Below are experts of layer 14 (counted from 0) of a mixture-of-experts language model. Rows are named gate (a neuron's input weights, with its number), up (a neuron's input weights, with its number), down (a neuron's output weights, with its number) and show model dimensions 0-191. Each number is 128 + 24 x the weight over its row's rms, rounded and kept within 0 to 255. Numbers have three digits each.
Before each expert's rows: "gets" lists some tokens that make up at least twice as much of what it gets as of all text. This comes from a sample of Wikipedia text that the model never trained on. Tokens count by the router's weight.

# expert 13
gets: "\n", ".", " (", " \"", ").", ";"
gate0:129136094140141126082181176126137098078124149143103125082127151143152138155158158105166169147100173151118135069136131135171094148094159130152136128099101111159177103142117096129119166124096126129154103139117162190152114124158116150096112118118157120132154115094178114118130145134097120162141129101122111099146111127158123130110096144122134129124119123104098121176148164151130096161120167165136120121130128117126124144127107106141106140131112108101112079097119153114148124123139099128130128167125091094123139172132092147089160097141121101103091114092095141127145095146150126134
up0:095142146132134130137050100155126109141129113097110130155123097105124151100112110141104081093142134112133114134115142134058132148142132135091107134148155149117095139067142171094119142134154108118100099118106120068103134113148133092143155133147104164129131111162098103126154146103107169072088148121156132105122153116133144121124145123127128120123138130155157141075132119092099134113160082113103123141116127149142130084122154146132101127121136127132135154133174130140140140170118119165126109102072136131122088119114136134145083210126137143091159118171122111128137159116141118140
down0:145126136121105109159081095136148146135124136102129121153140132136129138087138141116138150126121109087129102133101170125094088182138096105084098084085134118157122098128155091070160118148124116115133146079161138135145151154116119106135104151113115130160100184148113127120130161112115123112110120117103079128125130125140116171113102133111156150125157125130146141146102124088102127146123131126127160140153089173129048112131171139124112131140146154089124161128082113159139131116123149146152109101115171167100137133099107119145124132158158151128118121117085161137145093151140058137

# expert 2
gets: " L", " D", ",", " W", "er", " d"
gate0:173098129072091123112151127139112138148116119129174106155126107064102158110132080171131110159141126102134129145093117133097141131119142156145118083129108107133113097119157082132131145098104125115121137145149108137092146087133140133119103117170146126071148132113161183147153136128124109161095156104134091119126094129117127132133122147099120150141118093106127137175150162137142157110103154100133115077091122152128144105121147129131136124115171145133173131118102118122117175100184138091119131115153121145137112124128172105151098132087098152136171189139103116127156093141148116134
up0:170059138071134118128167119132100127127102105108136136102114101073131137112139135135125103170146103125156136146129113151114131126113146147129143077115154143173132111131169113167122151088104135140093110137116072157122134095169144138143162132147161127118116144134164166130103111116110096182089185128119107125132114131107130161135106135130121142134114124082149149148129139124160175132111139110123121097118150148113090119105144116069133119120170151111141121124156137129107135149172145096119101124163146125137093109160154075179103116103109111157149147101117157136144092149130107156
down0:117164154137132121131114141117134103125140136138124101097145130144153144158126126125160144141117125123109137105158112139120106128121134152099132119000124163125134145110136130121129122130145121124091100122126112122149120139151138153122113144126133140135126129178115131128135145118118146133121131118134000145140128125119115133046121136170116123154145134111091134151097133172129123109127128130107145138093127086131110143088108136130105124105153137131096120130121123126135106137126110141116136176158157118192160124140116110126155112142124130126116120129170144093148104152132133132

# expert 8
gets: "2", "3", ",", "5", "7", "4"
gate0:133145125138108145116143164155143152146115139157124170124130088128115112085131144148137127153125126124147126096119102114104124121101124147130120153143131157127142109093139141165143135136138103138143167139119148154124161169131144116139158094084095137154140095089136145124175122157139153094133151128123109201126143105167108126138089123110118117132071136110137140123181167130102124119099141168136130101132159183162111146107153159154082167102102119122073144135128123156105122160159132139150131110108121114102201160117136172116114114137112143136115179152117100098114160072167123134
up0:098145121128132110115131130106167147118108141136086131092172127126126109104129124116142153160118154153095161127121121120119133145057109108125140109151143126119146130162130125140128144118153104139112146110115157128116130117112105104129144152145107139138118101139077167124115137055144128129127119147071164091104102113132120146098148161126123151153152136088132123104142084089164129127167097116091161173123140120081120194105120117124138167144124135151139144137114121131128107133075169118115112152113176161136112117078117129103156129146117108110107181154077139136144126184078147159
down0:137115121113123138131140134134109069138078157146183128085116091100154126106077135118138124165104141112113101140149135128151105139189095136158147092147140128139120160118134086097152165123114157133163156127121110079133150152129114158108119125114133119099137096113137172115164066134133100153145165129123164135130111109157100127150141146126165123118110067162095127117109138107121126092184145098110131103119138122081149121137081111128067114094102111156128140158114140115119111131156142153146072144136140135136136123138161141113138113189112119106122143128102146088142121142114131151

# expert 11
gets: " ", " the", "\n", " a", "-", " ="
gate0:090118089139139170185097092121122153139147111102160154151109114101135140110104164128146106095143105101132144126128126113144100190136106135142114166122143161128106114166149080165144097138132173136152124135097127131153116171146113101122133127118115176139149142111132123134102105135153159142124149160138123113127101165122159147135179117134150138130083141106127145132138161112125136171184122173128108120181110170142105077151115130128167168118147090105112116117153120122133130146156130063089120163093104117100160123113112103131109124117137139119105148089138148076142161137135129119
up0:181099162115144123124132099149133146132125124155114084151171142142140127149142175092081113143159165153095088134154118086137111141127147094107063134152114144102156154138160124118069115094095119155154120176106108133127155092092137134145147144138129152184152131158124156115126125148147130097152101134143135130143119144122097142133083121109164128129141111148098134135103121155191145136131094074146164153131105117119150179125134098142112131133130124130096090130158125127107117116097146142100110125128151140098136136124166158114137141162107141180090134129116155129110145076126102111
down0:109069125094166145134136122104121150130111161134143095110142159096137135112141096095098085120150116126133125116091136146130078146158119090115116133162107110104122152069100141118140122140147150123137120152123123120090146102074159133144132138109140121166121135144107159111148156119123169071123173135123151140177112114126139148128100107069168112128104141139092130143141160104122080139147145121086091148105105111144121146160120104109086136110113108137151174113110099149119136103156123134167101060164100131088113150158113117138129130106144181162110136157124112126129143133156100113

# expert 15
gets: " re", " a", " in", "|", " st", " f"
gate0:080129126119125135122123114132062160143116117131170142098155111141114138139164127160127148143117094141154195111110143182150138133141089132148107141124129125129123100129113171135149143170103136091131136132137132128118143137124152135103095066111110123112149105112140135100148157150159089099130165102192091126145112152109115133129126134122129166149125136149105121105135159126108124088135173124154125136089114123123131159133125156115119095129173162101095072136157125185102166159132141151135114128105064147160124180149134140095129101159148156145116101093108093138113103133139121124
up0:149128103123135128146127176154116108150138119138194118161092131162139131117120187111147130105091169142115105120149128116159124121126177113123069144152141109120139083111098142077145106134087124138120150150114113107168128106135175152103090088127154056096149101161132161152164152118124113104148151147119129124137105120154085122112140125143117148160153140118085123121132124110145103142132125102118128135132123174127161109119121176152111149151156103134105090134127146124128117133081144090138114100094159138083131115128111137110165124196122129145121104122108112134088153123112101090
down0:123158102107153113109158115104157133133157127098132092157119106120083106108100085117137151128148111123147116163170152100128096133148157139125126121058126136137132120160102146162120112142121122101142111124118126098099136119146150139128133113107125086098155144090117059095139127090111134143156132159098039120118147122125138152106114101144120138137132105130143107147126145120185154151126139106164144125094127108116142114097122131170090161129139141133187123105126110112117121102130107108190110154164132111123135185114127096138131145142133131149201126138128099141147130122099082100

# expert 10
gets: "0", "o", " p", " P", "M", ")"
gate0:132122138106132154152168074148130132117133092157141124170127104136141108100113122111125100139124124118157119116149165104162098127142120113170118124137120129154127117103140123144193123158169147125149086114117129102141113139109105174142122140103123146102120122088117146123121127145081118152109157125149116130152160086149132088118077156081165158147118116152131149161123156140127152114109127149168131154165125142107102138144088120103114125124143108041146117170141152138112148130122150104115127119132091139135114125128129077145148113115131166167143133094086140125093060161179136083
up0:136170124103147132109131197122117132105124153151126142102133114162136137131109165145108130137145183148131150112096104134124152152110131169104117126097144137131112129157123143101117111139112118159152118170143163083156157148135130123129109098111143092114156118117110151180110151158157118094098078115077149061110125146126146123117149104179130114128102183094141111103132118149113141139168108120120142135065130115122127096111167168122136125130096121163101110163131115148149115144088100165112145096139145096126133103123113097108133127152118105091098140146147081112153122164091144165
down0:148125114130101121135128093115129127135118165111122141127112120132121140100124150120113107139156109194094126149126115095118123143131137142120182164240157130098119113148155099134149147105160144094144128138137149110135103143122136177125101098139137150148153163123138114160104094112119132118101146084151211101114131104148117101146127127069144105134108149129122128143122134098152116121116143143149159106142086139118128096164170113112126151108123160140140127128142105168100127114144086119154114137107108176073132123127144159160131139114140142060130083142151124151148126135112104127

# expert 4
gets: " of", " to", " the", " and", " The", "ing"
gate0:115098114120148139112155163087104156126150182102081165139120106150142150129112108131092151151154128140147136150107120115096160127122124122131120085142131090139105135150092113151107083121105122149190146078123125173173148148068117120100128092118118139127102109148134149148103090115170149117142074158118133111149146102114113156115134130119143146127102125117130134145160150158171130143176141133120144154113120128095155123121084144131149149140142126108147085164126110170182139143145118151126107103152122138144107179105151123167093122097114118128149137117153154088132164091110104092
up0:142157155161128101150114114104082130142149094110135127114099121125137134177118120143136108136105166097129153075141147126148091142147109141078114111129097148135147149128145148101136150123139122183100127139131106097113143095155143137122122157171133130107121151079093115116122173174111133111131138128135115174129132151099142081128166140158126141170135158151125115113052161130133118115115128124176141155138113098180075148127184110129141110175111137138124134116119145123133136083136103129123083146119137148163182147157148078124128160132140161115141147120090108157144117146161127119
down0:117100175176135130091121139122151177119149137127133150076112118116151135146145136100151161128127136099098165126119140133130125116097114142137104097206080094116107130164115125129119158122144143149114130083127119114118104125110116135132126125158097118124167118111113130110146111145164151132134080111178190126120106127111107093149132140115151093137133082123163101099137120058109145127151119129149154162174120151119139127167147137114170097128162138127136132101165203177137145118145119139145127132145155146123115131065147155150140113086105140143133141143158117129131120152144121161

# expert 9
gets: " ", " ==", "0", "–", "9", "2"
gate0:166109161108151109152113144110136140150110131098108106141074147116138133139093121098090107142126150136134165142173145108119148114132141152109109129145118147187137160199137127125145143126150108139131159164118128151118070137159099121117158122123131125160133144128129113091098100146111101122133136153121144107161127113090155135145141107144144137126084089116181136142091125125117122149103122070148118138116143125189136147141126122111146158156087110137165104130125127113069148136141122055125167154155126157180140122135115095111128174119109132130186098106110146116151120131175124129
up0:126122116125153138126164119138099117128125144104144146124118103156121092145168126151141131150162155150132104145125138139096139146141144099107144112140138109130123106140125133131125088137134091118124142095186100114099159159121107102137097156155067149156108094127097071135105127148105113161135139107098124135133156161138124142143139163121115122141116129151119107142180154130148108143149156097104195127160131174108124110085114119057130122115149155078090135112123146141189119135071142164145050132147107129092135153112132118090106118121148108132123116184123129127124089144115121126
down0:136098113153126158126091094110144105088114163099152115125118134162128139132111152138140115124129124125141143103143101122121128127140128130138149116183091148117134136142125112116105150191119142139172184118076172133099121102109084154135121136137165116110131108106105140154116094119162141144166127130131187128084093147101134114142121139105130104156094108073174091152078099071089117131084120088092137131122120114155111178110150124152105096121149121126122088090161150107110128126103124139119109130158127091101166147135132122141132130144119123090140125119114162120157113173175133123

# expert 1
gets: "ed", ")", " was", " were", "s", " T"
gate0:137109146116145134137158095083098134149158109072116109125135118115117120152179139099112114135123113095098102107174124146136101124184119121140157125104163101096099165121108191164140130139136135126113142122096141129114135121136107092119137138085110131102133156126134126087113136115114125127086103145114112163186114169091154136103086121169139106134110083133144161151098125148082118103112107117149136102106127184133110138140098113164144110111110159130129102146118110121105120103126120124143125152143103124155114173118091133176109106125092185154115163137158119066096121146114123127
up0:143134126093114132126170162128117157121142093123132150105099110129124120120120145088108128120104134081151175107115181126155155154153134141126120112123158097134124099099151148115111087136111085100169150136161166189146156141148090092123101112130105119119114150150100094124115159144120111142108112159095103114135177127136112113138124118139096095159112113055098143125162091094123125139114117107151111119116159131111137135103130177132158129091146133153103138144156134142132080123144108190139144135105155121141118084127146090141130132130133110128122144125147192154154137128109177179
down0:139136096138080141136117104087105147125078136117129119132064098105157157103092120118121146168119130155142131113147153108154113121150164113120147147080115156108139109103105101120142133127140140100175131129073166137132149119130159120102117157124115152137120154102123079134163163084077151118120151132092077125150155128109132083116141135078135158101116151137188111139110133158164117108102135116121122115138132137141132143098122101098161117112135123107105184097140105114129154178133175120116121136117129134118138108146124140123135185192125127109146176115137122122166139099142115153

# expert 3
gets: " the", ",", " that", " |", "'", " which"
gate0:084131100124158147127114119140108106125114143144183082138120120087117136131139110095124125080094155149125132092109146105133148167123088135123146126131124127118124114103163079120154141137123085132107155136115109081141120133144158125131112133139134106073122102139104072154106097182110129170090121134134146137110099115114154116116183118153110131104103103151148150137123174135121121146126137153137143112154163102158104164097160140119110161149138129129116123067089127128165121135131179133119095127167135154181100127124100118112135154164159172097170124120154125092143113163162153127
up0:148118103129150159157158128121162129155130134155164098128137099112135122117120126121156173069126126134142107126078077141109135142121135103117132141073134065124075121142107100126113145157130114121170143128157139144155109134113132131082123125124114129087082129151170133135141090133117104113140122157128112087158114118133133118127172168129169056137131149147135150163113161158132138185153134122143119117162118115149157130132148111122172112099134102140165175116139116163154141127134120118151114087098156138094125098117154115121123134166159132175126107084101130155131100114098162100
down0:113122140087136112133077108113094125184121123079113120135160145127122136138138131133099135116123134111092104127149120135135138108132144129145119160123183095124103146136170137127172103163148164136144112159136105132149112112126101128112129166105094189101105167133186130157128140165111175142122119104127150123108122165133160117126121160113160106108122070158115158147120127133155142136173113149117118088156141155123136166174157132194138111112117127110138163144139138105153124115152114142089099117100161128096089111126169108102101098121126113077090155122114147115105097132157162114

# expert 0
gets: " M", " m", " H", " h", " B", " s"
gate0:149172110085151093172127142111086132103141113141137098131120113122169134120136159128097108092108123142105111126146161146122161136163084124116101152157132154142083136138122113167168091123124097126131111163158160144166150131112098153089097131138101162119134153121124116148152088178149117132136135150156112137127132117180133122124156107138090143132093140150170109130117152157093104100155148093120093085145133136124125147092158139086114158155158121137127143098133133189127147121143140156146161149160093140157113096136103130119148178117172123130129120118129167120128138184160114091
up0:110118110096144129123121131134144149181098110110135127118123095103104167158117085138122159165144116121105094103130122127128143160084104147136158082130147106152123132164127154126098094110147110111109160074133169151164162119137056115130172154091132096125113153161120100151097136118108141145128128106109131135095147141097138158107165132099131170149156115138160107130119094123106126157135142124178122117091122099140116132123131130087160114142139117102101138131082155146102146130107130160139140090155142123122085129181130156132151134155147097131158134152094085082091111126170141157
down0:130135111116161162145150099142124122101125155145165134119188084123139132132122071190160164113145104131117114105130105094087107125138148157111153106142124100156081129146147093108170116118127177131150162103175128112140121101151112142138141120100094112105114163082094137128142143115105121126066151135118117121117120099094129152140127119165135119104100137136127159095130128144086115154140125143114118112144141128158154114105157104166145153132165107109187156151141114108146134151113115096115096128120090146108108100140087140086172139112110097145110149148165145116115135093156179132

# expert 14
gets: ",", " in", " |", "s", "In", " In"
gate0:123100131173077163087149180141086138102108135161124110114127100120100105154142134146096163149123099137134149137128093108171157071125140149095146118117086165103135129124113143144137183128110142102089109142109124138146111096116141091123148105138137126167093126132130142128134128138130095148111079139104168121135109164131102120126071125104127129110130131125105133089095115124159153127109112093176062137101134129074161127138128120152122106102114095104120161144149083123132153138118137111097104117145154129122121152126139152129154093113092118148147081169109089183132150131127144125
up0:149088114123113141074122157204097124125113143167089101126098097130148140165099153144081128137113132124142115135147108166152138112084136147117116154138120165102116122107156157140134139100077151095108134125142117135158111096132157137101154090153156118131138143105175124100097167131120086147133084133104152093113112155151106140126110154123119125103150135087103166113107096159141164103098102125159120139096150107090122114131147130153113162135114098133124129139134073098121128167109151106096142140183163116139102125132119117176136141136089102137125107146152085106117103103112144124
down0:105148111120116122126127110120128115141124133145121127121124129120137131124131136127148122095125126114129124127164138126118117131139124140138130126000132162128137143100143120127138129134135134138117145116143148105109131133145129127131137134133136126125129149141145141122136127110115128130129139134127041138128131115121130115065149130139141138122126127125133130159130128162137139134136133134137123127131116131117133134117112125124119129141148130127115130141128116140127111144128132115123112149128129129141137132135132130129121127138124145125116134126129135108137118142115132124